From a checkpoint of a small mixture-of-experts model trained on Wikipedia.
Size: 9 layers, width 192, 66.4M parameters.
Experts: 192 experts in each of 9 layers, 64 SwiGLU neurons an expert, 8 picks a token, a sigmoid router.
Training: a variant of Muon for the experts, 6982 steps.
Below are experts of layer 5 (counted from 0) of a mixture-of-experts language model. Rows are named router (the router's row for the expert), gate (a neuron's input weights, with its number), up (a neuron's input weights, with its number) and show model dimensions 128-159. Each number is 128 + 32 x the weight over its row's rms, rounded and kept within 0 to 255. Numbers have three digits each.
After each expert's rows: a language model's description of what the expert responds to; "mostly gets" lists some tokens that are sent to it at least half of the time. This comes from a sample of Wikipedia text that the model never trained on.

# expert 45
router:130156091138120181122133143157109106170155125110118086094139124150113143141166168176170145124097
gate0:136136129091131117156189169163091190138146185146067109097148114156088130149118121128104147118134
up0:091101136162121132093119117131146098114128100133190092097094136136124195168139114106195114112167
gate1:144165110079121170161182085109133137148092109162154182104123123108169108196088094160099097122130
up1:094137107159099119155121139088139164119150147142177179162181149088121223127146155106106139164119
Description: Prepositions and infinitive to. Prepositions, "to", negation and modals after verbs or participles, such as to, on, from, not, would, against.
mostly gets: " to", " not", " would", " can", " before", " may"

# expert 17
router:104107118152103089123145179123150114148184163101129078178116135109169101123155176137176095149102
gate0:081119173077119115150122138157125081083104076111094133098120151112161046112202071144116156128079
up0:132090112164124136105116117128122109114071108147083114107070124132133129086182173119121109092116
gate1:116104142139121132110116137134147132115135106128166143182159119095143144191112151119144119147135
up1:096146140118093136100131116090107166146137129060180126136114122135124155082147084124180206127138
Description: Of and mid-word pieces. The word of in phrases like one of and University of, plus short mid-word pieces like en, el, in (indigenous, enhancing).
mostly gets: " bel", " Succeeded", " among", " mon", " Bel", " all"

# expert 36
router:102128107115112135055144151166115119093151109099118118138107118153142138120159133097126075131124
gate5:176138137111132131161153111102110111159147131114128109077162139197117069134171101133148084184141
up5:132131098114157100122111137130130140096118125126092156119113084197130113148165154115131121101185
gate6:125069152122195078196129132179131156075134122132169138084169104116106208170120113156120135148132
up6:104151145131114107098121188134093092120127138130118074166108122118092118152091172176102125075132
Description: Past participle endings. Past-tense and participle endings and verbs after was/were, such as named, -ated, -ed, used, found, became, known.
mostly gets: "ated", "ed", "ted", " became", " used", " known"

# expert 10
router:157114097185103131110148147134099083089177094121114138112158153143116130092100093166159147148069
gate0:082149139119064130145129148071053130130155142107149128100133176115135096124105074117118121121135
up0:103162176098097165166087109075175102107164131086160149130138147142104152128123103136130145140125
gate1:105148148102110180167129106162171107125092121095089136152122119119106153103111106150065113096142
up1:106104164108112122135151160065112170098117076136104156144140103104153105116094096164103110090138
Description: Opening brackets, separators. Opening parentheses and brackets, slashes, hyphens and en dashes in names, codes, scores and formulas, e.g. (born, 1–1, Garrison/HQ.
mostly gets: " (", "/", "(", " un", "_{", "^{"

# expert 49
router:131146107155087111121152187100157087140167172055126148144074165138139133146126138163177114112061
gate0:106110170130139107141129166138075140159146121088140130120147145123143122116124118094139123093115
up0:129187125118138129105097099102143092119117152157139133181142097108116106114155103106162125128123
gate1:187115084106107074159122070145170115133172140133167142055145144138106144100096146113135151094121
up1:149095130101148065114144176124184022137027123104143147148167142071114132131135174114172148106108
Description: H/Ch-initial word pieces. Word pieces following an initial H, Ch or B, as in Chatham, Hair, Hunter, Hickiwan, plus words like Big, How, Bob.
mostly gets: " Big", " Do", " How", "airman", " whe", " Bob"

# expert 22
router:152141117139150130179145215160191127128184120114107126118138156116166158124132153176164108148131
gate0:081129116105103131130156141183095108115057112160176156141117104162110141089109154147113126114072
up0:117103173166143135171113141099136057124078130079132139128181125136137149140187062169091127150152
gate1:112142137111140158138138165138090136067055063151163090070104094156137114178084158133102129188181
up1:101206148136125141162185141079132152142128098101125063121112130100108120147136159105141114149190
Description: Prepositions after verbs. Prepositions such as in, of, on, for, by, from, usually after a verb or noun and before the, e.g. built in 1930.
mostly gets: " on", " in", " from", " under", "In", " during"

# expert 26
router:104090130183064106138150191150164087121111105095119132133106155181112070117151126118115111188069
gate8:146104137076113191156107171137136119176156083110110103129127137082050111134097109095100114144106
up8:086124117139189092096079099171125140123139086118143131082069121095102155137140138156105091134089
gate9:111118124110099201093185172048167044210124125101128117098062124098133100115097069132161114097144
up9:160124154107112106104114068166149143123119162118111151152186139082094156111133188158113108147164
Description: List conjunctions, commas. Commas, and, or, ampersands and semicolons joining list items, clauses, firm names like Jones & Jones, and number groups.
mostly gets: " &", "),", " and", "\",", " or", ","

# expert 62
router:129082110102094136118113148130123073114160162056160114156135135151135063080124174147146178153097
gate0:104183119118107154150124160094108182102133155159134130079168163165130145141115147095145097136146
up0:101057154134115121112054175208149163151089108076155148119025122141122109104146182158085140112135
gate1:067123058122124135120131148104067152144108075124158122130164131166109116092117124121084086132128
up1:164168148160165131134131099094177150096104165116124183120131119161134128179103045105165183113159
Description: Early word pieces, digits. Second pieces after an initial D or c, like D-oc-uments, D-ix-on, ad-vent-ures, plus the leading 1 or 2 of years.
mostly gets: " cor", " inter", "istric", " dem", " cond", " Inc"

# expert 2
router:171113141099053157100154147191152097097158132144070094148120172134136125135127100106094092117103
gate8:096074164135165157143138100166111140105170147125099116174140152114103142131206105123153129120082
up8:103145160145120148104083148140174147125053090076164135158139124133145198170135081099136082080148
gate9:165140156114087147136116151198176118083185126156101108201079157164090186122099125098134148129101
up9:193125132123125159152122099187139137105142163123087117160082163137101190136083126124101159141140
Description: Agent noun endings. Final pieces of person and role nouns, often in biographies, like programmer, conductor, poet, showrunner, plus whole words like player, member, President.
mostly gets: " player", " member", " President", " coach", " president", "er"

# expert 12
router:157134084147076156136172099159096102095149097077145134135106185180106100163188146102118140105110
gate5:121142119116141158149134117123171156148171089097170152120071098189088115190171096136123184130147
up5:130187142155131105127126173125102121126094170133133090129142137076146123101111150112142099114077
gate6:180124122097139144127105101109067081119147072096110095146059164164189160159070195059178099159169
up6:099130117128128136129135142122190216156119145177111152097188127100085094076177109117152119120131
Description: Later year digits, am pieces. Digits in the middle or end of years and numbers, such as 19'7'8 and 198'7', plus name pieces like -am- in Miriam, Upham, Sam.
mostly gets: "am", " Ham", " Cam", "lam", " am", " Sam"

# expert 57
router:102132115132087169121135101180126141148141156128099128098166144194079160161115133098147131165179
gate5:183216118156093168077114132102165117069116132139127102133149144093115130155125134138071128136114
up5:113117156133141121126180149120104100128164130118137194136086148181095149127133114079115126158129
gate6:093102148137093089119055167094158085104132097147109153076142125145162143141153087083178121112112
up6:094100132134095087127082116130149127095154131164123177141195108119156142121081082139131090143109
Description: Letter e pieces. Word-internal "e" and short e-syllable pieces, such as ign-e-ous, Sp-e-ak, be, le, te, often in scientific or foreign names.
mostly gets: "e", " e", "te", " le", " be", " Be"

# expert 27
router:107129122156098133123138146155087102154201145019103109145142163204120142112127184146103132155122
gate5:084133110145111134116074126168106090140113095103130165204135110205100140143058152140118101106121
up5:070117139140095141129077217172152111148117150094127109174152060113132182141093125159092139142158
gate6:061143099144080124149166134123129098112228120091128128135119124215135105107149109108137154086100
up6:116143094129089086163114123121197117119177140113093117126114140183072105092148121159129113099119
Description: Dates and years. Month names and digits inside dates and years, such as February 24, 19-8-9, November 10, plus "election" in results tables.
mostly gets: " January", " October", " June", " April", " July", " November"

# expert 56
router:173134117135054165125122141173101080138161115109024097143157147117106109092168124117108110191188
gate0:153101058097105172101132097103182153110194125129112106054146122137115140119071105168102124202142
up0:137111095191134120115060117067080116128130121129153141181080141143137115108078115164098069111135
gate1:120075087094138120231122150129131111105173114100099151104139165128073159094082154145190162088148
up1:066172067132140126168136131102123127212133141119127164125067142107072158148135179116130166107072
Description: Latinate word middles. Middle and final pieces of derived abstract words, like aggreg-ator, agric-ult-ure, associ, social, -ional, -ial, and Brex-it.
mostly gets: " associ", " viol", " social", "rial", "str", "ban"

# expert 25
router:131109110142102130168159131159092115084099143105101118146121165176101132099125106159123100156097
gate0:161089143131146167184141177121129143122134148169140149102185119133082108114110145136105129088078
up0:163103199136156158157122187133071097149114142157079108142122159099113130130107135154112143133110
gate1:109133104157153139110166135118106152140091082142115104193154105154170087072145096145164103142107
up1:121105121051103165124105103125205138111125186133046115220107126134166122080105119154147077155137
Description: Possessives, years, title words. Possessive apostrophes (St Peter's, Turkey's), the final 0 in years like 2020, and title words such as World, Best, Annual.
mostly gets: "'", " World", " album", "’", " Best", " world"

# expert 31
router:101113132141061151093139138141134163090156177043100143148167148150126117135127143119103081169090
gate0:174094128147104119136101146092159136125126149114126123120090112123214140131080173137158093145158
up0:176117166131131090083166091113143150115125177070166139100109201156116139089062093130146115089137
gate1:156148156045101163074084161166126123188166119166106159138112120116118126154144135173099136132181
up1:131220178139160175107136114096092141117120171090183187129115141120143110159149125150160113108172
Description: Digits in biographies. Digits and pieces in dates and ages inside infobox-style biography lists (Born:, Died:), plus word pieces after P, like Pott, Pony.
mostly gets: " pot", "urch", " vict", "fess", "urp", "uter"

# expert 43
router:101135097176069195083148148180102093132118138132115123091159174116136092129128130130102068141155
gate0:181085118165085153143149114138099156193130130180084184156109206144112119122146160104134115169201
up0:186120107155100173089143120131124150147126145172095115093110155174165147185128122073143121094138
gate1:098090124121119177107085111121070150095152093099073169108151158143139077110066108137085119096088
up1:089076125148116128124081100165120154131138072100115150048162152099160095107126170097141159092074
Description: Lowercase word continuations. Early pieces of ordinary lowercase words, often after m or n, such as arr, man, hel, vis, maint-, stud-, appl-.
mostly gets: " arr", " man", "wh", " hel", " bo", " vis"

# expert 14
router:133141096163119139173106144176154076124158109095119117120100138138154108125141084146187133127122
gate8:108175135078081115153124109126123147118185194110146074135067170123152163146119171122153125118141
up8:114149121130178088127133149112091153129110121155120182120163126057084115178080058092076173165164
gate9:127093138089060132137121117068163109183168128129143149052152111078119104105142081160150138114081
up9:116154155081100088134098136123144171200129164140149130043097143085105110136144078153114154200093
Description: Capital initials, open quotes. Space-led capital letters beginning names or titles, like S in Sony, D in Duke, and opening quotation marks or parentheses in citations.
mostly gets: " \"", " F", " S", " R", " M", " C"

# expert 40
router:148124112105107164116149107110118104118134157090066125121164124113126087179145093171125125117121
gate0:073154132153175079115095123104127137142142091110106101179150140124124118126116110056111122122152
up0:172136126166102142122115114087177075165120099158120128135148173150129099150170099116107152139132
gate1:133115108085133117105140092120116099161116135078101099174139081119127125120141158170110161113147
up1:132127139176120113149072132114111148133155125119160098109114180141163086110129118119170104133161
Description: Pieces of proper names. Middle or final pieces of personal names, surnames and place names after short openings like Cl, Gl, Mc, e.g. Locke, Herbst.
mostly gets: " North", " Scot", " Jones", " father", "ufact", "uter"

# expert 52
router:180139080139072158112116094133070100117136175065139085089121210156110094156140111122103082097059
gate5:131125153137131106102138123188144115081112073109148094145144108143124075161148160146132149102098
up5:123111133105134099193117145168106098191095132155107143100085181146114138136128086107100067137151
gate6:173091114132142078123144108119103127128153191187121107121135119088113075134158119165135191111129
up6:179139189095118153099117177149126144153117120109114107077145181085120150100145118101150132136163
Description: Year digits, pl stems. Middle digits of years and seasons in tables, e.g. 2002–03, 1972, plus stems like pl, repl, expl, ext.
mostly gets: " pl", " ext", " Pl", " expl", " repl", "Pl"

# expert 30
router:051084119187063099126158114140164148145107106091147131134129210175120053166119123128153141165117
gate8:137171090184160144088185115165083114171095104150144136113125103131128137161113143143098102139194
up8:097094149023136103107153144141121161128082172113144157147134152147128085128140157168170128093129
gate9:162131119128133125120173128096148049145137123113120121129106176126176096120133147187158137074115
up9:119132142068100167126131105145130091146115179148085166139136123135095126144133091072064082153186
Description: Commas, was, -ly adverbs. Commas in places and numbers, the verbs was, is, were, been, and adverb endings like -ally, -ly in locally, directly.
mostly gets: " been", " was", "ially", "ically", " were", "\","

# expert 19
router:156125080078092138132129165151063072147120147115137131134110138132137121102117089120075160169157
gate0:147153152073106093125175119071128122180141177090111090096109151104137083159107093130129094113129
up0:094090130129081138144220196121119141108081182148129113143118175107147152152097110089101068089160
gate1:157111134141136164132146108155157086109119164140178120130179128086124105081110162092134110196095
up1:111147087205164142074098085151121066151092156086157117102145139167142122151137137172123138134146
Description: Word-internal s/r pieces. Middle syllables inside words and names, often after R or r, such as -is in Anis and jurisdictions, -os in radios, -iment.
mostly gets: "is", " action", " charac", "isco", "ros", "lam"

# expert 1
router:137121131116109111163178091112144107113135160134094095160070172165104111124113145159106061149126
gate8:097128100129098114088109114130164059070164096108168134105095109136140117106090157132104109147137
up8:122149200127134088148130118118139146144116090096163142096130100116175164146149083133182086077148
gate9:108067161120113109102153126134108092160140126158121204139160142149080077159074122122151124097173
up9:120103093141122125200148131122127129074138156141152093129161098103146158140123089078125175144097
Description: Numbers and quantifiers. Counting words and quantifiers after the or a, such as two, three, first, all, only, most, often in divided-into phrases.
mostly gets: " two", " one", " more", " all", " three", " only"

# expert 35
router:160123072158164139099106148161159087162150123122127096115137155159139182107170153111135123200161
gate0:128120162133120145154094084115095190124176169148148131139157135138152117113095130132149111126105
up0:143146134048150142182116084107206155089097082088194172077121182139122141122117095178073119119097
gate1:133066102124120136113120178143108140112207126097138172159102126139105148086175143179118116128128
up1:155159137113134101079141122113215139166107122193085133081174137196152120173096125096078145085077
Description: Name and title fragments. Inner or final word pieces of foreign names and quoted titles, like T-age-buch, Yok-o-hama, Knuck-le, plus you, can, would, Love.
mostly gets: " can", " would", " Love", " You", " does", " Game"

# expert 47
router:166151082106119151178118141144100074130152118126069082146133129182095078127111072089126090163132
gate5:115144145122153092132116142167121108083145108135134108121125119068130085206164207063106144119128
up5:153099122082127145132113078159084104101143085155074088131127102130125083162141186126142104100132
gate6:086092149122139089126163142141093121079161185131165122195127134146120162101092142153165133129092
up6:111137117142151129130130082125110082088121134118133128096158092072156214107043103100171168192131
Description: Noun-forming suffixes. Abstract noun endings ending a word, such as -ation, -ment, -ing, -ity, -ance, as in extortion, experience, development.
mostly gets: "ration", "ization", " development", "ification", "ments", "ures"